python train.py --n_layer=9 --d_model=224 --n_experts=64 --experts_per_token=2 --d_expert=128 --d_shared_expert=0 --activation="swiglu" --moe_layers=[0, 1, 2, 3, 4, 5, 6, 7, 8] --router_score="sigmoid" --normalize_top_k=false --routed_scale=1.0 --balance_loss=0.0013 --balance_bias=true --router_noise=0.1 --n_groups=4 --groups_per_token=3 --init_std_router=0.0191 --lr_router=0.000531 --vocab_size=10257 --norm="rmsnorm" --norm_eps=1e-07 --tie_embeddings=false --optimizer="adam_hyperball" --lr=0.00486 --beta1=0.9 --batch_tokens=[32768, 65536, 131072] --seq_len=512 --train_tokens=302400000 --steps=4710 --dataset="wikipedia_en"
Below are experts of layer 2 (counted from 0) of a mixture-of-experts language model. Rows are named router (the router's row for the expert), gate (a neuron's input weights, with its number), up (a neuron's input weights, with its number) and show model dimensions 0-223. Each number is 128 + 24 x the weight over its row's rms, rounded and kept within 0 to 255. Numbers have three digits each.
After each expert's rows: "gets" lists some tokens that make up at least twice as much of what it gets as of all text. This comes from a sample of Wikipedia text that the model never trained on. Tokens count by the router's weight.

# expert 56
router:135123120095124151089156103171131117122121135138097128147087127100120140134108122108113103127088116122149116123121122125177123125142144128143119085165090111129134143138147116117092136134072148131115156144159115100150095122154120118125116159106140126115165107154123130124147121109144142159179066092164092126141170130110048100101085114133126101126065141091122116127100087139161112142131119111129147077142109137153125108127124168112138131133094104117104139093129109120097136115118135108103097095125144133140111150129192122154119128126157134099094142099138080143169102126112087100110101130137105148170175142127111119134121128143120127130151090074106122089162097136183167102122
gate1:107111150135138152170149115097104096122112152145102134080144163101129154142126094139165158126131116172108109134122133092150081132111118110113112148123122135180150137085132145129080151120115147160112144072136123072053127123134071105156156117096093122128151144122140102098166135108100140103139108095138153108131124137124074123121134152116148107095070112095151078136119173147124135105145133118140136125161112149175129073140130144127138084125104142113118127135119083143088143139141138125130096119097157131155120135128156127104127145124117123099118117144140111142113141141147094116123098111096135115109111107147108119096133154157118145174142154184134080119149117080151105166112
up1:122131174144132149125153110077149135129139147150111123086094146112114096160108069125144168157149091127112100110134100090143089110090129084135094131129178128136167166127101098106111129145087099133126176077147127119120111120097125134107133141109113114120141147114134111120133141153127101129093099113108129078129119146154103100137126141130127161146132137139133116133096169128109135106113140107163144097126102121131116099148123179148125106160125111133140163155113106152129132143130114157126144137100194093149127093146150168113137129106108102120086100144175135160112133136173135115122130111140176153124163146165131097137144127177111135181127175162134128116159126085158094182135
gets: "of ", "= ", "9", "n", "ian ", "School"

# expert 54
router:141138115125116152092181110154148102161110169160120103122115100118121172150142107153151125111104136142168148104112138133117092086113148117181139100162127082117120145132128078145093130067106149188072128118131119134136125112139121123120108130116112113115143143139144089141126097077146136150131146143165152096132126186119108136119086099119160107125068148107109052163129108124152127138106124085109127125110116143121139109104131136097145137145120090145114113114120124115123151117149140102121133160157129124109163182076126119158154101107156131081100151122140137153133110167131075119081134116125110138150103172102111124119141166127126137125165106110156131113158117120122112098132
gate1:145126161111159125089137130105134131125132131128151109155132138115183141119143119146144096079115120109095133121116130098122125134105109158139115165141135109110139183139110129164108129137135116123122160137143046104112147094146141143136094146140153147140105111157131147105130130181120068086160189117093133153110136122111123110093122179113145147147122148160129086159157139143107130128113127141096103079090087122102156134100137135120151097134157148100137136140119138087141166141130136118160121104134162135104115150122129133101114097115133158124111133110137109095156100143122072120107143117157097121058190148117104125127142136137168153159116144181120135094065135149125098115141
up1:096135126118119141128121156069121085131131146124137112134134160092139130106135107173198112100115115089083122127110111132114113143102116120135130172108102102142111125130126134143122134091114124115120178119150100133102125090127117185149098157093131124163143123130125121110164134153136092056165166119087154135108132133115136144110091176120175138111097128098126093155156122126125151123108130092126092132095127107151161136132121173103177121115143105136142116151144122132163103161123163081105117125115122148119182116163149126140135151112146105140124093086130115113144128157099091120121136160140107102061147134121089128107151144118168117120095121141161140116084161176116113113142
gets: "-", "j", "″", "'", "G", "L"

# expert 26
router:116133126137137159100185161135150120168114160162102127128110102114119153160144129143158132107103131109133174116127126136123083081129139119174139121144107076125117136129138094125093102066125130181074113120120105095136116109158112111108114142114093129133139139155162111171145110095165125146134152156144139083147137178119088136107091100107145124118090153104118061131115140128172125116112131097102141130105121144118165129083128134133112131144126108137112097126110104124116157131145131124150146148163120139098167177086126130128153115114154132105101122151119125163139122185160072130062154113125095162143120151100114120142143155127141141118158096131159120114168096126092116125114
gate1:174102168135148152113126110124106139140137142110090184135139153169108160169141141110130107118168127111155119118124141113168114154098162118153118158124078101120132128133111160099095114186145127111118111138061133095133108098139119116132139127120136149127112101139122129116129109150107151133127119127160137129134147135134146142080104154126111149138118129103136154169173131133078135119133142130183128108094157128120146150174126164133100107145123120119187127134129110124118132113098127169116109135098105145079133171125203133132135175091104156143108116120150150107140137119095109136127172106136103131152148129078180088137098127136157144119076130138171107131157122091091140092091
up1:135127109117121088176098177116152141080097089150131125195116103128112092137120111100128114107111084156149107166101095113107147122135134100110101125128100126132107133064109156137088137138115130124121171108133112142089164124119137128121188124146131119109148124119162136132174128175108131100123123083109153174155128152138141111153122127154162149139111117098135092152071144149055092148178129113091133112129100141155121156142126142142143135103121123124077110127101127137127141147094125107120125096125164132157116088140100093124103164108151131123125165147097115119106141137137134116146164113164159113109180109181112119122119132139135108154137126151139093127103151149143158115106
gets: ". ", ".", "C ", "-", "/", "_{"

# expert 16
router:140138122111128144080152064159121108116126186177128148135085110091092133149143115113146127111101145107126147104126103127167096149134156171164150098126137097101117115106116094170124160110112159174091150134128142087143097148168150096137122139123159127120115106149134096132139110095129169131158093186175112114147174152082088094114105122107133098112150143119066139106127119152165101126128092120108163138121124148136130166123118133138115089149111124126099110104125130121119121143149124113115085113142132117136169141103163150107130097131166144129097152094131117131148114124115087137098127097118094138186168139124112129160108125132129153126166076146106146111143117120116146097129
gate1:115129148084128138096099109137111137158148136152111126059112126107116131140123199124124104121137139153151183048122098133113104158108140152134130142111118099129106133095139128134137131132128117099124192092180145128137102144170114077116147180138152120148155112151116127092108112114120119154128123135134112120117143124105135100119148139119151115173098140140102126072169162118181120137113120093111158087150161164132122133068120099133149111113138110104149118122090137145105141124120123114114105097123154128120137113102123182111125102150141107121155111136123134111109130132158124160098118081134130136137097081149150127107112164134152204145161105132104116158106098124132099146128
up1:130155150080126126125097104101087137129106113128103144097157158109139125107109169132126127131143168128132143118122101146135120161084141146131126123100139143138109117133136159101154126141137099064128126109129113141129142127148085090142138113122132112143144109142101137107118081162156156145097154116134130129116133121160156141105145172128162137158106104138146177125162173119137103122120113166147122130138120130134164160108125158107150147091185136113148093121140115132142130110103127125101114109104153098126099111131118185105090099148150129155188150107087122091099152190170142159131168132121148137105094083169129091129133147126162168175121120141127151169148129190114101154081
gets: ", ", "and ", "), ", "\"", "did ", ": "

# expert 27
router:130119106111098187098144101154109119125148168147134119142091078081097164177127130123136125133082147151155155132120122094121095132125133135129158112152137085107115148110151096151117164116110162165106147104139126124144108159136131112135119171135181148090127140165124083151109114134131160180156128161168127104143142160100089112137156094136134140143138150131092119097129139144143096147133097086095147123162115145102115129087135128139123119111123108117106158101145179124102121140147118115119094124157109122141141155085144152089143112134180096111084174072142101112132128134138081161122125092138108130166139157100094121143141112127114129115164093134126110128154113097149126083145
gate1:119109165124109166145120127115125108117119141098128134156131147162130156109146164122128121171156174155120165131165120128133139157130118069130157129163159090139140098089117118158119107165135154127100143166110134139123127084127129139105107121131130151146127115187128102109137161146131064169147120144108086093089105130084110142143158150162134153104119128141151127113117111095123123111168175145129152093091131141145140125168119149143091136107137164111127134093157116115126118151124122094098137122101133102110100132141138134081103122096110099119107108075179095116115146109100132163122136129161154127142121126160140139096172090103175099112119078129116101062166119123139144148151
up1:131067124159155152126115140138128135146089112133144098162102123121128159090091168171125151112131130140132111122162154152188106138141122053136166143130141102149124126113117116118138094184154121136146155123112129149125132081170147142137125130100125151106094139170111123162143131134140140161107158094171081136113104124118134163155147103160121108129114131140142153176145100121136159135108119169094128137169145128171127125173128150183161155110096143155132183103132104124141130134108126101136124107115086105170072136143110090096109143147123123131116103121162124116140104160116179101128128145112098129119152142117100098141117098117129111106133097141140078143165157151137144116141
gets: "\n", "and ", ", ", "which ", "Animalia", "2"

# expert 50
router:133141102111109155081111081163115143146137145154117107124107101103101184144128097115118127108093143144143149134140117127106115134116139123171140085157117102119129142118149108140108160101084136172101140080135139103133136137140141120119130143146178104119138110160133101112138123083107132150160069142167100106157148162099118093127142121115137102136113166111085108101142139147133079152127117077119165129133114151101126138097115090116110111134114106096093140111123156128086128141140105101118084126140122130141126162088164145113152108106159101114102171097115095124153100117112107161114140056134112119183158141109116156160132157124118159152177102110099125099163097111138146097127
gate0:085153113122115096086133068130129100185136134205098143165094161089143157147118102136155122141116092133166149161118138125110115129165152101117143102131173087118102093139133156145122202107117104105138134082126117116146140146158126090142107136116139161128140164094153136115106128151132143135125093171109100100113156165110123131099143117119170154113121144126126140089125135102147121170149135111132112117155093140111134136113133130144129141136135113154094156126113116070090132148130104101120110109123151098163140127127127148091104129140156080066167112112124087148135109111114092160126128124137124112112124123115160137131150141129137090142174110117108119167181099136115130103141
up0:112076138142099160152148118137110118102114123101111138067142081121102172169179108137092135145085174131116127122117100120166128113107124180151110122132088132095142107140128093152146095119126134131114101141133101106156092182098148169120132127157112139092138098194127115101118144128120138153132126105151122130159129128121106137144144132145078149156076130093121111158105108204163132116125080122089169146147165146120095136083154124140139094127128140133123123101135152126137139110126146183108147127161121141086127157094120126104152114128108110126103174131131147119131142114126142116125137103092132125176145144105096110124108102077141167128142119145150111134150122117152098123131
gets: "in ", "| ", "the ", ", ", "of ", "\n"

# expert 57
router:144133107102139157080147088157130129155124154145113095128100087117148150166123089120121135109110142146112166130141132122134121096145157111138137070152106080081119124134144102153126155098083157164097140104114133092144110175121136130115129139139155111126143123131154089128113122105148121149138091171161127090171150160100104091131138111127134130138129131127086128102117127128143093145114130098109186105144144123091106124104126121103126097165118103100114133093130151152110104151165109128110096092135110151120135139078169169139179122112138135111077161072124119138136127124112071140110140081136079137177138160115100145150154132129132130116185093145124146101134111139149139109151
gate0:104150103118150109103153121144150160156114102141086114129139105126104173120156097150129157131147115144126139118096107127100076154111139114088128086088142117121139109116152125084100139145156114142103098112125122111167116157121075133120130138094115105164101106119141120092112060148140139125142088136099144086123102132149120093109107130159188141155119155109131152145082133151109092140094150150126111152115049105098125107099109076135097131117136108103122120123107134181119152154077130130162116112129130132140136149122151131139098113154120095171081111094177137136104144113107141091150124129118117142143112086163122116147127146113114089129126142128142109172095161114171136120138
up0:089152118132140116151131127127158196142106114104123161121134140165151125102127061172114146172118130137117145164111127143128118124147138156081130143143156152110157105141140135135126131081138107142112087130107127171196155116124113120101128102147125123127107087106144097106115151173120129105096125134112141119098088110166141133126113113127178121108136121153162171182128132123141152126102122092134089125158099115116134115130149125104077109148187107112110108143102169134120123159078135165141151116084138152104069129150135133145111104117143127136082124121180128150116122122126121133168125127124155093131143085146121112140154099136148134086118129126136153152101176122142179105159
gets: "| ", "–", ")", "the ", "; ", "H"

# expert 3
router:129138083110124161105138141143122139100163179150167127123107096068108153146144107141124108134081138124162145106126130139126113163172138117123099103118109113135149148124137127112135145126094157127070148139179111131138126164171162136134121158142163137080109149172106059140136116111103130094131113130158136119122123152108109174134144109100154120137132142100109143128157134195167132121124113105100166150171141170075117164079147098126129102142118126124138141073124137149147147125156128156113111113175118138148147146119131125094151088138099124129098147096156101096153102111127116139099134096134129118170126147112115112108119118149122138135158095095112131137127136074166163086118
gate2:137108167142134173162186146147096096111140160132111115145108074152138126139142105123090101082121132106089150104063139113169117157108144142097155134125114093127149124134136105115126163118141117117129104142109105130116129141091179113147154170086097091159112143154167154087120117169110117165141137140102090152157112131164108159112098160099094118106158174120102147162112133165113141114117084113120132147174096173095110138075132127160093127157125122111100160107129154097160107115142152144147142134137123100143130130109097122104102100090146118122178144134091121171125111115109117124106094125138117157159143137124144115121111132119104105151118126110127152137134104130102154099142
up2:157125119138124139149105158115150144107112139146108143114115129095139147099133172119109118158159144150147155122139150120084113113122139146119097190152145132124151185135111135151091064210094133106155141100135108105089137141122139169098151113143125174119126112162119170145101142130164172096106154128117120127158121088148139159116119130139108170141155154147147114101117141152099172114161151149140151096077110100097130185158127144137149173117148108109133123118135136152130173122099146146139119131125143144125138133127119169119143150154101124052149131086114168111120127134148151103141123173143084089129100140144122128123130132087134113134128185114114122106135108144113144149131
gets: "\n", "- ", "(", "/ ", "N ", "had "

# expert 8
router:131124082133148149110158106145095107135123115162104116142121097105111174144138125121113137108094118149131118148115139086148080138142151139148117134187121093087159129130160102133090124105080140156098167104147128122128100109091107131139139147102131122122116119149135123128128125100162160161160108123132124113186152143162097087140136123098143152132101150110086066110112092113155134135098112088090123105110111132105112078084147130099130077151111101104084129120158177177139149139133143095131119131146138130120116158078143129143166126104142092146117141083117141127167114110130136083101123109114114138131128139119102159151148139100109116114160125104129143089156058120139117091136
gate0:151112106145142146103123128139118111179109094119139116129085101126154155125137119131130113128150139134106130116114128130144092168074156091099155136109155156162134105115138129138118098132096140155163143123171146160127112115128106134126138142138105163122173121119149178125141102131152136157184120132073119134126119151146153105138173123098129126176169122158109153104171134138193118109163140099079152120128174136169104088131107099129126093123187137141151189098118162110123121118136131152164104139093110123131081158125143157149163106112079094158134129121161116114092142125152136107106171108149104111136132133096138136115143115107115095082124127130111145144131094074127109122124
up0:150171099116117147136113106133140138147136112101131125086141168141092100100109145108117139072141134148153127109125101125085127124132108118133109157106118122118130129099121091076132140140168107117117131142115174096120202167094093113147091165155148117126122150125162130106145144110117149086127100126129159134118138145128121118131104109130133117111144135113148136135180097061085101140131082133152129112095143120119157156105088120107192133113118123168122119148137104138154092140130119125117123124106167126138204106154131080113136127127145159126132092146129163138096131177143123179150132141160162124151110086144064112131091123138138171153154139119145126118107111142144156121157
gets: "the ", ". ", "= ", "201", "\n\n", "200"

# expert 63
router:116133093142118145098148090157099113140140148156100129115131102111073156168133102113136121114121154132100146105116119097129101118110124147189125124151144105092142121121130094144100129067105162172115165104135130118140106121141138104133135154160164123154125127150160137126138135073141160136153086127136138095167167153100092115120096105101136121135115166113084094107112133130132106164111130108096144075125120141120129134106130095094105115155109087106111133096115161157100144130156120113127090114135125147141151138105139144129153125141185114119081163097133098133131138113127103116097145086119094139163176156110123141177122156140088124121174117111111163085178089104137123111150
gate2:139115165127162127137088073106128101117107130132163122096119052124131173173113137132097147090118102182168129118177127148153144132070133142087151141128144151103173091115178135151125121090154135127119152154106114121137124120140157131099159129095115151111122159170135124144144114115105112108099083125110157114148131166133092082126109153089118138134129131144111109095153140146126152132143172142099124137221147146130128109120129120132107134166165097149131148077117144134135110099119137140140123094152122128106092149125137112138134129079105126134077130114151129129124132140133144154131135125164144176141159152140155132148155165143136109130117123086104125167113133101099102140145
up2:136078178088119111136095114102150105135137136133150140149126156157152083097162131099142094117128165130151136131150105109153130102090092067168179125156154124081143112142163165128139080110137130145137117124139135173102143137111110121142099110103125152086173112124108122087133143165121116153114126129154092131134130105129144099152127141174123129126114151140133143126112143114113101140116134168154104151138104102137123120106138145078160156115120109158161165124151157087142114087093139102138116132086140129093089111137144139123105158108123112134084087141099113117118116172131126156140119148132086081118167142102162170076130150127137101110131117112127123199148102137129141118149
gets: "- ", "| ", "by ", "as ", "was ", "("

# expert 24
router:136133097120113172130101108131090095117177142134113123104118084104137143156166121126125115124100133144132157161119112077110122137093144117110145114155121082115118157088095077157103135146090122140122125092137134115142120124116116138116149148136164140112128142149120095137118131111113138174147115126142117107179176154081119083142146135135128100150127165115078105080148117143153056169135098105113178136126128140077114126074141093115125114133138117081101140117115157150125143164135126123115116123174120152139129151081142167125134085118164123138146164114114110113156149095151108116106125120124110136133150126085107158140122140117087161117156118163136172117130085116160157097161
gate2:092129131113125115094103100084117171126148125117141148093155150122162115164138148137176121094119120140081119128157104078087145106108145098142063131140147093139091141105117180156105110134128098115139139109147093139153108125164113134101121138134154093131105124139148114098119124124138070132129122120176089112121132109090148111132121137146140153118100204117124072089131091145120114142096149114163120140121168178124131148132126110109103127139120119101098145110086089154124170156102151146108160148178143142155108111139146158178117110102096141118145086135115125101142134096129128110134139144165133141143122093140139118126146172136127125148112163163151133113137143091151100145097
up2:145140120171156169124087154126130155136072161124105102134092161167103129111166141135120184090106125161104111118106157138129162140119100123132149141103158114141167123160093151099138109113133163151110132173143164114161102142110127151126106088112119148113153175138116115135146115167088126139108121115109126080115121135158113089148139120119108094106127109131121167070127133116174176083157158117129125118141150152142127085174139134126114114144116111120103103123145115166140125111170084133111158153124105146134109152134140105092134144135084158135112145071172104120136105109111117131106114156160134123158150107165154167110146093125176135099104154127106135154149124108130129154147
gets: ".", "can ", "would ", ", ", "will ", "may "

# expert 51
router:120112109115122140109129119134133103107147148163110135130089135075110175156149094087139098112116113127109147132111117120119121123137143116137123103170114095114116121107107100140135171123107130130112130119185153111092106165141161101130138140108180158147140113174162100150115097124098156117157054146136123102142158142088096141134152129104163127109120157065089136102117129127163113130136120085134159132113149130130092120106133098116121125119116140150110138105093121164062170137127124131120081120182123148141154135117095130102136108148120111133127145106113108132172148099135096127092153089145115129139158117112143171126111149160085161091158108096104169088132112086154142102153
gate1:108141086099117122162121128120123144144144163157142123152101115127138128098170089095182143152158123079131121112146062113116115132134126149156113131134115116119108153157147116107145127134133112144125122148171143132093069147180136119144103142129117167137137078151158110152106120147100116115112137166133144134164189131089081150058151112141147132150142144132161145129116119132146127087182099143115143131126176123136125156164132156182095130146116153119151090137115088149147145137124138089127071108147131113133141119137138113100138134118156107112116097149118150122119162100135115102138128117119081147148116145169127108095126114108129124159170081130067161162145143122113154122135
up1:122124145123132141088128108106131087146095108109114126077166121122136128132124167173095118114126122174150139121115160143121138103127145123094130103131166130093158137114158127144122145101116140137134154141100113098170174102063102158112173082141129083137129186111106149081155167107136105131124122081126065109121084132157155094158147128088116108147118122101119109120169127128095132134093171105127152090134082150103093102113111124100162127137148111114115146120146186156150134136111096164154184109137133145126098144102116158141144118115128129146127151110132108098126124103114125140139135123147155100134149118092093137176131117158122104110112152120165109114126078104130123118124
gets: "s ", ",", ") ", "th ", "al ", "\n\n"

# expert 22
router:131117112111111165119138094158108106136127145151112118129117093087105164172132118114132129087096110138126160134126111114134101103126118150171152083150133077104138146104127108153130173115101155186092132107111134095154117145171156099142132137126181113108118131166146094132135126104151142150154098154150138120186142168088087090119118129104143123129108161111107094097132133133169090139112113094119153124146134158109133130114119123127103120132116124117105119123126137147094113149159141139101108117163130112160136173092149147117172107129180110116098180093134118121141135132133060125104136075140104135180153151108100122142134151125110137135202087122132146122154104128129136097133
gate0:096118092126127148094108126128120138166102145126102138140152130101149111139101156124090135176100081148146101136135082066124112135134117127137084155086095127135113115137139173109105137082141147129144110121126068121100161093180115082136124119191155148144157098104167120138105130132153127155102126149145137128132109181177119111122110128120074136134098135142136124148122116127113156133128129109120113159120127157155147096108114104130100165100173148166164132127083105107141140129067140101081118144126089166132145128125129113152124089124090125166105097137160091127103139154158123116127135132145140077092148110153116118136140118098158135130117103124112181117116098126151137112122
up0:161104130098129117118114112119129137115135141081158147097138128131136128177117126147140096158147166148129132131124133123112160134139134143104097119133181123134144159082161141152109154120163084100123180122117090144093170158126153153107177122111107084134135154096127119143131124119133125119091166069091128110186158110132154101150179133113128167119091112113155100109118156112168128136141154152133125095118136113107150134150162100158098133149144128091153112135113130199150150100080130123132108121134155107112131137113096138157108137168120121097180150112117146084156148139154139151111168122108126122160071122117144164145153175150108146134137177116122102139104138119132127108110
gets: "| ", "6", "7", "12", "5", "film"

# expert 13
router:117127097113118136106144088137116108127099175178129119131116107100083160157134093131140128130099149109128147132142098091174100140131160155194113135157121093080123125125142133143134139093126158154079137103133133075147115143183144136130132149142154114132110139149142097135122128104140166104127098169142122114194157172126092132127098096091153106129125168115095126115138126169132107126094095108125142137119113141092108122126120105113122106141071101128102116123132159140101099147141132101091088137155124118152141152095147129110161133116147132116076150081114118127143107119119111139112136082115071140161141136101104147161130140112135127123185093118083132106179118135125152103113
gate1:112147106153139125120111120111103077153121129189133135093147078109118128159128100169075117120109107117179131114133115129151138132098153128132129115138137120091114113117093138119116123142086145135154129051157127124148119124131099126133127153165171068101151108181166143142098141154143087125114132121128097084127148140143088119126158115110128147153131113070132103109120113149135111117107168122113131161136108123125139138149136176115124160130137097162107133076069129142123172067124134117062121130172161156096165136133142156093121118165143115131134137124090142102159082117128131145117142118135110110142123097116149129161130113123121128154112126139122124177137122068127137128119
up1:156130096164092110075133090157139185144164109149149106122123107124144139129159103176108146137111118113111115147104100117119095147122123127130099103156137107144189157123097113097128115112091131183079117165117136129161067135118136157165124166126121143184140136111120108150153121104128118160176088146148119141105126147128139100128138124149138075129117116107110128168102131139160121113122169119135155050138076105119146133083154152129175148119072106123120123157143107154144117133135164138124115147108096121140120143135133090118144123146119111141135128115099125146118163092125135124113150085083146133130112146094169119129127176133113136121140094111128124104148145072143114135114
gets: "The ", "- ", "and ", "the ", "\n", "In"

# expert 53
router:119163097128163140127160122158155123117172144135120125113115110109098148140148086107125165142118154118142152125102129137108080144149126143135167085133104126130103118115124092130147162126139143178099066122147170108110118156168124100108109150126122161124116136177136084171122105100131132118133126154156133136144140156073053156142109101123143121113138133138078131091142150128163111137142148114111150125117108133115128150100145115134091128143114148127102122104123145114069119124142088085122087139179137113118138180060130135094182123111153097140151118127104109137154125135120116172096162134134138109160141145120136182121120145095084143133168112130138124153134150104145101113166
gate1:156096105165141125150142121147117121135128127127123105143149123123129145090135165141118138116138093154125128134127114093117129159156069101107172119143087146180135142155125079122112129143111125080161107132196111128108126158098150164082169138116138129167135169143105138149121132130171147138124144134108103160128078129157154157150105153121122151115062129164102117138165123096124148140154146100144115126105144139113129096142085124090173125126134110088135156126113124170118118125121086098195093082120120137119122135115153148146112164098157099103134118111160123091160137123104150100167136145123120117101066115151089119112120121170116143130141166109151131100118158158134134147130
up1:096127129114115131142131125132143138100159136152105142130092153118131102125099077126103084121158155101145119143141127158130116100130138122163076137135161117119123152142122176118102089144137150117129180102106099111084170121131122112138116169126132133132133067146127137121144121123089130161143105113117124125131127098122137132138150128125145131164163142089165130110091126144124105114134135168115095129123143171143124165122154141148108109108143126152140084168183129126105132103100146146048125145120141059135153114213125113122124150147139133134131158116093140136110162139143117135106131080132177158144167112090197131089164137150143099128133105147111092151147109136098118127114
gets: ".", ",", "°", "% ", "th ", "0 "

# expert 39
router:098109098111113136130139098159137123101145151144146120129053066127113158129146101118105140142122107141164173143107089144126118136128130111153128106133128120103086115120118126151135118130120126158092130126161173108133082112163148089121145155120158149141092111177150105141135118114084146147181084167165088123126122164117066120113097097151113088140151139085097100124110133146140102140143131098137126119121095126185122159136132160143113138103108113096107125133143127135140133095149119136094127124147118096105149166103165124086100119108146114126130173131149066109125115136102089159132139081084103125157160135131118145154117158147078157130097121123126140134161132133121094109142
gate0:128119187096134135094160169174149139097110106156164142121138123117126115100089100123117115121139126128143132170138111122140122168131105145137110149135147076106152118167164131136111096095121102185127162113146091104161136108123142092136151137159110093130098101116116116163115138130108154121174140130147101126121113141136113135094127147129166107139107135147131122133152127117097109131080141125132123146138090073113155085121106135096121134118128124112115173132134122156166163136139131112128154122070105183155150145144117176117118144122097177147081168140150133129135111128177111111133095136156127112123113127123118084130116172156140129172103172155170085109187083143125140127140
up0:147144136130174130099118158195152139099145117119148106186097116130134131093116131111121102157159086121124142126145139115141106163135130104147116139113123123153165137132115152125130076134122113144129155100155141141127110142098124102153166142121098107152089117116120097121126151132137152133178111085125100157109106156121079121110096138114191104127103101116144080152143104112122124082103138124124122154162150090145167112162120124094177113122111098124139102146134085096136177109162155142116175117132125146164130124114165106128145121134088161135151138150134163158116098153144124128114133126119129108105138128109140116115087144117122161143087090224119100105117169149103122126138
gets: ".", "u", "am", "s", "it", "ing "

# expert 11
router:114107096092123132105149106175150115139113171189108137119121125106116157184136129126168137140108148101136149125116121146166116100148157105167116121135122118142146134139174122141130128069103128184079126152137120091157106146162133103121132125122116137129150118164165105139144126141148133119121095159175142099138152160122090162116104090076124150125154125092107124113099106137158130111108111115118169108150131145130112118131137121117099082114154120134092102069127143110087142115157133111092111132131107105130137154103162135137144122119163134101075120096138124134144108151154093135115147065122082152156159158110098075135139146133123131126180097132119103147148115123105096111177
gate1:130145141106112153135120158139128118145129180116128146122146121115114152132109086132135139095097111112106101154160194146148128136129123100150164087133135123132108196139114089093124194117097174165174102103105106135138133160131132117164115156108137108115131115117120106127099160118115104167129143128119174139129084216105106172146122107176104130130171119148098117161136129131153113128135107145128147102088133113134091100120093116152110113119133116105148165118155168130086109111147165107132110186114147095116169158104124087147117145113145111137143150138160154166097099136108135134102101108101103113133100140096139114121138137119119159117136086150142128147120147149117153109140
up1:151104102123142110169145165138170128122082183151110182117133125138176108120096111122172147134104137092110106155150139156138160138153111080124137118139138155168127154165167144122117145157145137176144104136085103154129117108108119132135131106089145132121149094123114148150114143128104101119118149111163139134106111125134146152130123099133127094154128108119119137132155095153171124139131104116145140139091105127144089075130084132101084062093156128119131133064148133095102116084118150122140123185138110112130141117141128095151131151074114149142130097095165169155107087158146151105134152130122087075109146109134121117115106137098134105113116135155153108168143149114109114119127
gets: "the ", "by", "that ", "Coordinates", "ation", "Genus"

# expert 1
router:179144085121102167125115083164113117107134127158142131079115109126075167185107143107137146109120084154119122110118106115123119136178123131138103066146126123130125121150123131127123171139093140133116155110138138107121115174161140144125102146143168111127136128157161129100138117117102137140146095135129136156137118158133136105152156115098158128137112166157136130100103100153132109155143090096096137119167158120117070116113121110147135128120127081124089123112127125151111113132132131106114117146140133141163123139114126139144138105138144119125144134101146100119169154107138144129103134052152119103197143101144079121137157149094106160131206108149128131075177109119169107095128
gate0:142138151154145099079113114066110126130143148125103106196139117112133140119124120114138123110116089119138147121143116147131153119153158133103106129119130155161151162158165106136158134143107047122104129091138111143079097132138115068132129118123165135140101142176107118150127114118125179111111174114127097094110088121070108076129137096109098120110128137138124135116127137157153132131138139108100130183171137168125087111117138140156117146135144152117085137089129127138133145104097129146147116121136114131102140157123120116150137107148110134090121149125057154114088152147121132136095125112127130130175150135145135167100161110122089133120188154147089121094114140115130134118077
up0:085100137093120157100144118100104103128144143113121143128146142115135087140152116131143130151114150123189157147134127145107109115077128118174162121157146074109115126093136124094078135095122169123106151132118125108140141142119140135146116146123123188099172111107131109120135174122127141141169128155128106152155180149109119158122148127130150129147135146094113112111146129065137113119127162150121156080122079103158168136086127122071102108121127090136175124055113131122098130105186108115114132122120149153148132137107154116129158131076136079125114130093131131144121090135133121123103164121116082116080159147137171149144129167124122117146128103111154157140127100124111112140133
gets: ": ", "- ", "t ", "us ", "um ", "'"

# expert 18
router:136093140120129119098111144169134134141164162162109111074125116124109133173123097146183109094132143107155128103132128100112116122106128124128101103155125099093116141117157096170109169131125140144150147156100126137145143162142140101164131148143169158122150125111152117107113129154113127140143120132173104121136152155105126082108121139133136134100121161098122116086127134178116135146124080126101168115157140170131131133092135096147138126142107092094096122140119166115069161113153126106133137149156130140087166145095146129102168100137133089086118147113115124146120117135153119147124109109122073158183117158126107167134128151089152132166165083128151112092126043136124128107131
gate1:090114093138153119129094120124119128177109078127140143137128086152139137106096154153152116141134146154103099128140131051125142164143080122137196153169138162135153078123117158129147112156114141159133083135126111159158158124114121148125145113126172082120108131096161167116147170117128128140106136114113148152122119127141127114172099130169087140151115072068101164116114104109138103093105088115154139128159165125111132159122114129155169119100143148125095114119111116117140116083115136134125134108138157183153116137123108124130095158152131147160118131124119115131121104103107142105106094149096112121116165135167136119187123119113114168113139147159128124113117177130141159110125
up1:143126113135095132134075144128147098133143122141142160099088141150133140173113152140141149120166152146108116135118133120136167147088135091073166137144100120101102070109072130120148129159127138095149132130128134152139138071113120157091157104148131090095124127134078121149133142151127088095106104154093108148130135120158118105147125167133142100103139098120105139138098121142087130119114088143167130103115142164126109146120119133133138105116144128092142141145135095172124110139087170145120104114135144187093150095125122163141168182126120104144137101162153119160137153139076132108133098145118138211126141134122105139107151099122104123128133139172126136103123112158138177155106
gets: "- ", "\n", "\n\n", "The ", "See ", " "